Weights of a small mixture-of-experts language model, trained from scratch on English Wikipedia: 319M tokens.
Below are experts of layer 5 (counted from 0) of a mixture-of-experts language model. Rows are named router (the router's row for the expert) and show model dimensions 128-191. Each number is 128 + 32 x the weight over its row's rms, rounded and kept within 0 to 255.
After each expert's rows: a language model's description of what the expert responds to. This comes from a sample of Wikipedia text that the model never trained on.

# expert 41
router [116 130 173 177 108  94 139 151 171  85 124 113 143 106 163 151 187 185 175 119 107 106 114  62 115 153 143 153 138 127 110  78 114  66 128 108 108 143 139 130 144 135 162 108 139 194 100  95  61  78 113 132  67 152 132 131 128 106 167 122 126 118 130  99]
What it handles: Semicolons in numbered or chemical identifier lists, and the word piece est/st within names like Vestmannaeyjar, Ffestiniog, Best.

# expert 2
router [110  77  99 165  95 136  77 142 145  83 150 109 144 128 123 187  96  88 111 158 190 133 145 109  87 167 140 162 140 168  97 125 123 129 163 119 117 150 179 133 133 117  98 116 190  87  68 103 165  98 196 191 142 144 133 135 177 143  87 134 161 161 142 157]
What it handles: First pieces of longer common words after the, a or and, such as disc(ography), inter, pre, psych, discontin(ued).

# expert 20
router [146  61 141 180 157 121 112 148 171 128 166 103 175 105 159 107 121 151 127 146 104 143 142  76 112 137 125 111 104  72 121  73 111 117 132 112 139 130 148 139 171 153 150 139 161 159 133  87  49  72 134 176 103 108 126 130 125 127 148 135 117 133 122 117]
What it handles: Single capital letter starting a name or title at line or cell start or after a quote or bracket: H(P), J(ed), "R(un).

# expert 32
router [189 125 126 115 126 166 135 153 209 126 146  95 144  85  82 152 117 158 164  87 100 162 136 110 107 182 162  86 117  62  91 107 152  81 135  71 101 119 147 178 143 141 176 128 140 112 130 175 189 126 199 173 130 181  80 144 148 163 115  94 100 144 218 156]
What it handles: English first names and family words, such as John, David, Joseph, son, daughter; also final pieces of surnames.

# expert 6
router [116  91 107 139 139 149 104 149  64 164 171 121 117 162 162 146 111 181 114  84  67 165 141 220 184 100 115 135 112  93 112 136  96  62 151 137 162 101 159  83 123 137 164  73 113  80 141 150 104 190  50 191 167 122 142  69 128  80 110  53 134 136 148 117]
What it handles: Articles and possessive pronouns opening a noun phrase, often after a preposition, such as the, a, his, their, its.

# expert 61
router [130  73 145 142  50 131 101 192 161 103 128  86 150 116 139 134 156 111 156 125 106 172 147 117 109 153 121 152 159 108 114  71 135 126 101 101 109 191 136 123 119 140 106 136 115 171  83  88  74  87 150 184  76 153 137 168 148 138 178 151 101 140 130 129]
What it handles: Ordinal numbers and years, especially in noble titles and dates, e.g. 7th Earl, first, second, 1978, plus number-ending pieces.

# expert 54
router [136 142 200 135 143 116  89 129 135 109 106 107 126 128 128  91  95 116 136 188  85 153 120  99 109 155  87  93 117  88 105 113 119  65 126 129  96 160 138 127 150 127 124 149 122 143  95 115  96  80 171 150 154 113 138 107  97 143 165 138 128 154 118 134]
What it handles: Inner or root pieces of Latinate verbs and nouns before suffixes like -ation, -ed, such as prevent, investig, inf-ilt-ration.

# expert 25
router [109 129  95  81  90 170 133 145 147 121 130 113 109 103 116 199 105 151 140  98 127 153  98 147 120  75 117 106  91  98 116  65 142 132 135 108 170 122 177 118 189 142  57 111  71 126 135 118 107 102 149  88 159 110 171 174 112 155 108 114 109 147  99 114]
What it handles: General head nouns after the, for organizations, places and things, such as church, company, region, institution, library, system.

# expert 48
router [114 104 149 154  45 117 135 137 111 117 170 152 157 113 150 106 136 164 143 134 182 100 141  74 125 142  84  84 123 124 126 103 150 125 137 159  95 163 130 118 123 195 175 117 148 122  81 125 143  80 149 146 114 175 141 137 207  63 158 139 141 136 107 131]
What it handles: Opening stems of technical, biological or medical words, as in species descriptions, such as gast(ropod), bi(otic), gen(era), recept.

# expert 14
router [102  70 100 139 139 109 127 123 148  77 191 123 168 119 139 138 111 211 145 142 173 174 124 160  87 100 121 136 135 126 112 137 124 114 167 177  55 110 113 121 161 174 185 145 112 171  83  86  97 113 164 135 131 164 136 142  97  80 229 127  93 161  53 133]
What it handles: Stems of common words needing a suffix such as -ing, -ed, -ation: min(ers), design, organiz(ation), suppl(ies), present.

# expert 36
router [135 103 132 168 133 124  96 140 151 116 131 115 138 117  97 168 194 130 133  97 135 136 116  90 122 184 123 161 172 114  87 124 148 151  93 106  78 134 181 159 183 171 186 133 182 176 103 108  99  93 187 155  86 169  89 138 159 115 164 126 113 113 111 129]
What it handles: Pipe separators between numeric cells in sports and episode tables, plus reference abbreviations like °N, pp., (died, Line, Route.

# expert 52
router [ 81 133 186 104 114 139 125 133 167 121 138 154 119 129 121 163 140 128 124 101 105 130  83  58 123 186 116  73  90 107  92  67 114 166  92  83 111  91 102 152 126 194  75 116 120 129  78 110 104 112 172 137 127  59 125 112 137 106 174  79 126 165 145 147]
What it handles: Abstract nouns and suffixes -ation, -ment, -ity after the or a, before of, such as idea, concept, statement, formation, development.

# expert 9
router [ 87  79 154 186  85 147  91 164 128 102 153 101 189 108 142 144 154 178 181 124 123 157 154  85 104 186 102 147 123 102  87 109 166 150  96 124 120 163 146 127 175 183 170 128 150 185  95  97 101  92 168 159 114 154  86 148 127 104 159 115  90 120 132 142]
What it handles: Pieces of foreign personal and place names in lists, plus relative and clause words like where, which, when after a comma.

# expert 13
router [134  85 158 122 114 144  99 149 179 112 134 106 158 100 100 121 117 142 150 164 104 163 165 116 101 184 128 182 168 116  56  89 107 148 130  92 122 155 113 181 156 159 145 160 182 122  67 139 105 131 158 143 118 132 178 101 153 134 180  74 149 131 107 145]
What it handles: Capitalized or lowercase word-start pieces of names and verbs (Ass-, Arm-, disp-, Gren-), plus New, modal verbs would, will, can.

# expert 57
router [138 146 114 175  90 161  52 174 119  96 148 143 157  68 123 131 121 192 143 141 102  89 144  72  74 180 152 161 148  92 121 101 194  83  93 157 128 113 135  93 110 165 149 147 141 162 118 139  92 112 108 164 176 151 128 146 117 138 151 104 124 127 124 155]
What it handles: Subject pronouns he, she, it, they starting a sentence before was or had, plus the final piece of a name used as subject.

# expert 49
router [125 113 166 174  76 165 136 179 156  61 133 126 141  99 157 178 149 144 124 143 122 124 117  22 105 154 110 155 145 103  93 142 134 125 111 120 111 160 115  90 155 153 197  90 167 137 152 113  97  92 173 162 159 143  99 170 157 107 158  87  70 145 105 106]
What it handles: Conjunctions and joiners linking two items in running text or lists: and, or, but, &, slashes, commas.

# expert 60
router [146  76 124 196 136 170  95 108 113  99 174 128 222 162 145  86 141 114 133  97 170 130 174 107 132 166 102 154 156 171 104 124 137 147 140 115 121 101 132  68 104 159  88 160 160 100 121 134  68 164 141 157 130 127 116 139 143 142 160 157 115 107 147 180]
What it handles: First pieces of names and words, often S-, Se-, San, un, re, or vowel pieces, such as Se(ga), San Francisco, T(im)berlake.

# expert 31
router [117 133 161 133 121 123 150 121 160 111 103 113 167 151 126 157 156 101 213 120 111 153 140 109 120 138 126 187 123  77 149  92 134 158 123 125 110 141 116 139 127 118 121  94 150 159  93  89  70  76 121 172 138 148 159  98 144  97 159  95 170 145 127 173]
What it handles: Single capital letters starting name pieces, often after apostrophes or hyphens (Dall'Olio, Greco-Roman, Marc-Émile), and cells in tables.

# expert 3
router [139  98 160 185 114 141 160 112 163 111 197 114 172  70 163 135 138 176 188 160 151 156 161  93 109 220  99 112  89  79  96  65 129 167  99 176 119 123 110 136 138 167 144 172 166 111 109 103  82 112 143 165 135 196 129 123 152  69 141 115  95 165  75 147]
What it handles: Numbers and quantifiers before a counted noun, such as two, three, several, many, other, and digits in tables or before years.

# expert 34
router [102  90 149 141  57 145 112 137 159  93 189 118 184  75 121 179 154 159 177 150 160 185 102  98  79 143  90 133 125  97  84  91 162 150 110 150 124 159 139 120 208 154 137 114 143 188  86  71  91 108 167 150 126 155 124 151 144 110 157 101  72 125 102 141]
What it handles: Common nouns for roles, bodies and domains after the, of or and, such as president, director, composer, management, government.

# expert 33
router [ 53  87 173  98 150 134 160 132 125  76 127 114 161 121 150 111 137 118 176 172 109 142 153  69 129 180 120 128 106  84 122  97 167 145  86 146 133 163 135 139 156 114 165 112 149 108  54 107  54 130 159 134 100 142 145 174 125 140 170 107 147 111 126 150]
What it handles: Numbers, decimals, dashes and units in stat and results tables, such as 0, .5, ±%, MPC · JPL, km, and Billboard chart mentions.

# expert 43
router [136  44 161 166 147  91 101 179 113  95 161 100  85  86 131 137 121  98 189 140 115 159 161  84 124 192 108 137 105 104  80  61 109 171  72 115 122 140 140 130 137 113 164 188  95 120  93 115  72  84 131 129 111 138 124 110  83 141 155 128 124  64  85 172]
What it handles: Header words and unit nouns in tables and statistics, such as Age, Nation, Year, Votes, population, years, points.

# expert 7
router [101  83 116 142  76 215  92 145 141 113 161 132 132  80 150 179 152 155 178 169  99 124 126 129 101 152 165  66 138  75 117 101  68 171 111 116 108 133 135 145 132 140 140 123 210 114 109 103  83 100 110 145 100 162 111 161 109  94 181 141  88 133  80 100]
What it handles: Word-final pieces ending in a vowel inside foreign personal, place and taxon names, mostly Indian or Slavic, e.g. -a, -ina, -ana, -ari.

# expert 46
router [137 130 181 131 106 142  74 141 170  93 132  92 164 128  78 111 159 165 156 168 121 155 144  85 121  81 137 122 152 102 133 109 142 179 127 163 149 140 112 101 166 138 142 125 134 162  81 119  69  95 127 132 129 133 166 123  82 126 181 141 108  98 109 130]
What it handles: Pipes opening table rows and commas fused to word endings in lists, like Hubei, Atlantic, and Jack Black, Aaron.

# expert 59
router [ 69 105 162 155  74 142  73 181 139  93 167 141 171  89 175 158 162 148 178 141 162 165 122  95  90 151  94 127 131  99  75 106 152 158  92 119 111 160 149 123 157 172 126 140 149 167 111  83  96  87 187 162 131 152 144 124 136 155 173 122  78 110 113 113]
What it handles: Physical or transitive verbs and nouns such as put, cut, set, turn, launched, dropped, often in glosses or military narrative.

# expert 16
router [149  95 149 193  82 159  63 106 135  90 137  84 132  91 124 184 125 112 121 154 110 185 103  76  74 168 118 151 121 132  83  96 129 181 103 116 165 155 128 114  95 143 125 121 123 153 149  89  47 108 197 124 104 122 122  79  99 136 143  88  47 137 119 160]
What it handles: Inner word pieces in names and rare words, such as -al- in Tourmalet, -ip- in Tipo and recipes, and the verb made.

# expert 40
router [ 92 114 151 152 120 164 141 117 125  70 156 124 106 159 145 133 136 150 137 108  89 153  97  77 118 171 148 160 127 119 103 113 147 158 126 106 148 126  78 195 143 175  84 123 120 152  99  69  24  80 121 112 116 106  87 131 147 142 172 167 118 170 142 159]
What it handles: Single capital letters or first pieces starting proper names, often surnames in sports tables, such as V-eenstra, F-ukuoka, Flor-ian.

# expert 47
router [ 93 109 122 174 117 166  54 107 130 119 135  90 112 116 175 142 171 145 105 135 127 165 118  98 110 195 148 156  99 133  85  93 102 125 120 146  82 128 154 168 182 157 186 163 164 150  84 109  57  54 162 116 139 161 117 110  77 111 149  65 118 153  51 155]
What it handles: Middle pieces of personal names after a capital letter, as in J-ol-lett, N-ix-on, M-air-i, plus scattered dates and pronouns.

# expert 19
router [125 100 113 156  88 128 104  87 157  64 132 136 142 146  94 149 107 171 156  78 119 143 138 108 120 144 115 115 110  83 130 131 110  97 119  47 182 119 146 108 166 133 112 107 111 163 142 100  69 117 177 128  93 141 100 136 114  99 140 142 160 119 161 141]
What it handles: Nouns for sports and entertainment roles and works after a, first or his, like season, team, album, episode, role, play.

# expert 26
router [ 81  78 175 191 108 150 115  99 136  72 166 123 154 117 130 169 148 168 151 150  71 114 103  67 128 191 119  69 123 129 101  75 134 135 118 120  96 121 135 124  90 134 140 137 111 178  59 115  87 111 186 134 133 134 178  90 169 143 129 123 198 127  92 160]
What it handles: Digit pieces inside numbers in tables, years, money and IDs, such as (19, 195, $18 million, 66.05.

# expert 29
router [134 172 159 165  59 163 157 139 173  60 125  60 204 119 120 108 181 152 163 146  89 121 136  65 201 150 109  59  97  33 144  79 159 145 132 142 124 132 172  87  82 152 155 158 137 147  79 119  78  69 148  84  93 127 120 102  71  82 123  70 104 121 185 156]
What it handles: Descriptive adjectives right after a or the, such as new, local, unique, permanent, and adjective suffixes like -ical, -aceutical.

# expert 17
router [126  68  90 146 151 141  84 186 132  92 140  87 177  98  91  71 103 162 178 130 121 142 139 105  72 171  98 125  70 103 107 134 159 171  91 128 154 148 130 130 105 155 142 126 133 102 140 102  77 148 211 136  73 161 134 152 123 165 104  72 107  81 151 112]
What it handles: Short pieces of English names and words, often mid-word after W or a capital, such as Jack, Nick, Rock, St., -ick.

# expert 37
router [104 146 191  86 137 110 147 162 186 126 127 138 153 129 128 104 172 168 113 126 118 135 140 105 117 173 146 172 121 108  80  95 168 136  94 131 119 160 104 179 138 164 182  52 143 152  95 100  68  78 198 182 152 127 143 147 169 124 150 112 107 112  97 165]
What it handles: Spanish, French and Portuguese name fragments and given names, such as José, Carlos, Charles, -bert, -ard, -cel-, plus accented letters.

# expert 4
router [101 117 136 185  80 117 136 137 143 105 116 155 152  93 146 142 156 143 121  92 168 144 138  93 100 140  96 118  95  78  94 160 140  86  75 120 123 123 149  95 170 130 150 117 194 116 100 105 107 118 128 180 102 167 110 127 131 168 165 115 107 111 126 198]
What it handles: Main verbs, mostly past tense, after a subject in biographies and histories, such as won, served, founded, or endings like crown-ed.

# expert 0
router [136 122 206 181 141 133 144 104 113  86 134 125 160 122 164 134 104 121 140 136 154 178  93 108 152 142 107 106  75 125 140  98 154 152 142  94  97 139 126 107 109 100 129 167 184  94 135 122  90 150 150 151 167  70 146 105 133 176 125 106 141 155 159 169]
What it handles: Opening pieces of split words, mostly consonant clusters or single letters after the or of, such as Gl(encree), Fl(atts), bl(oc).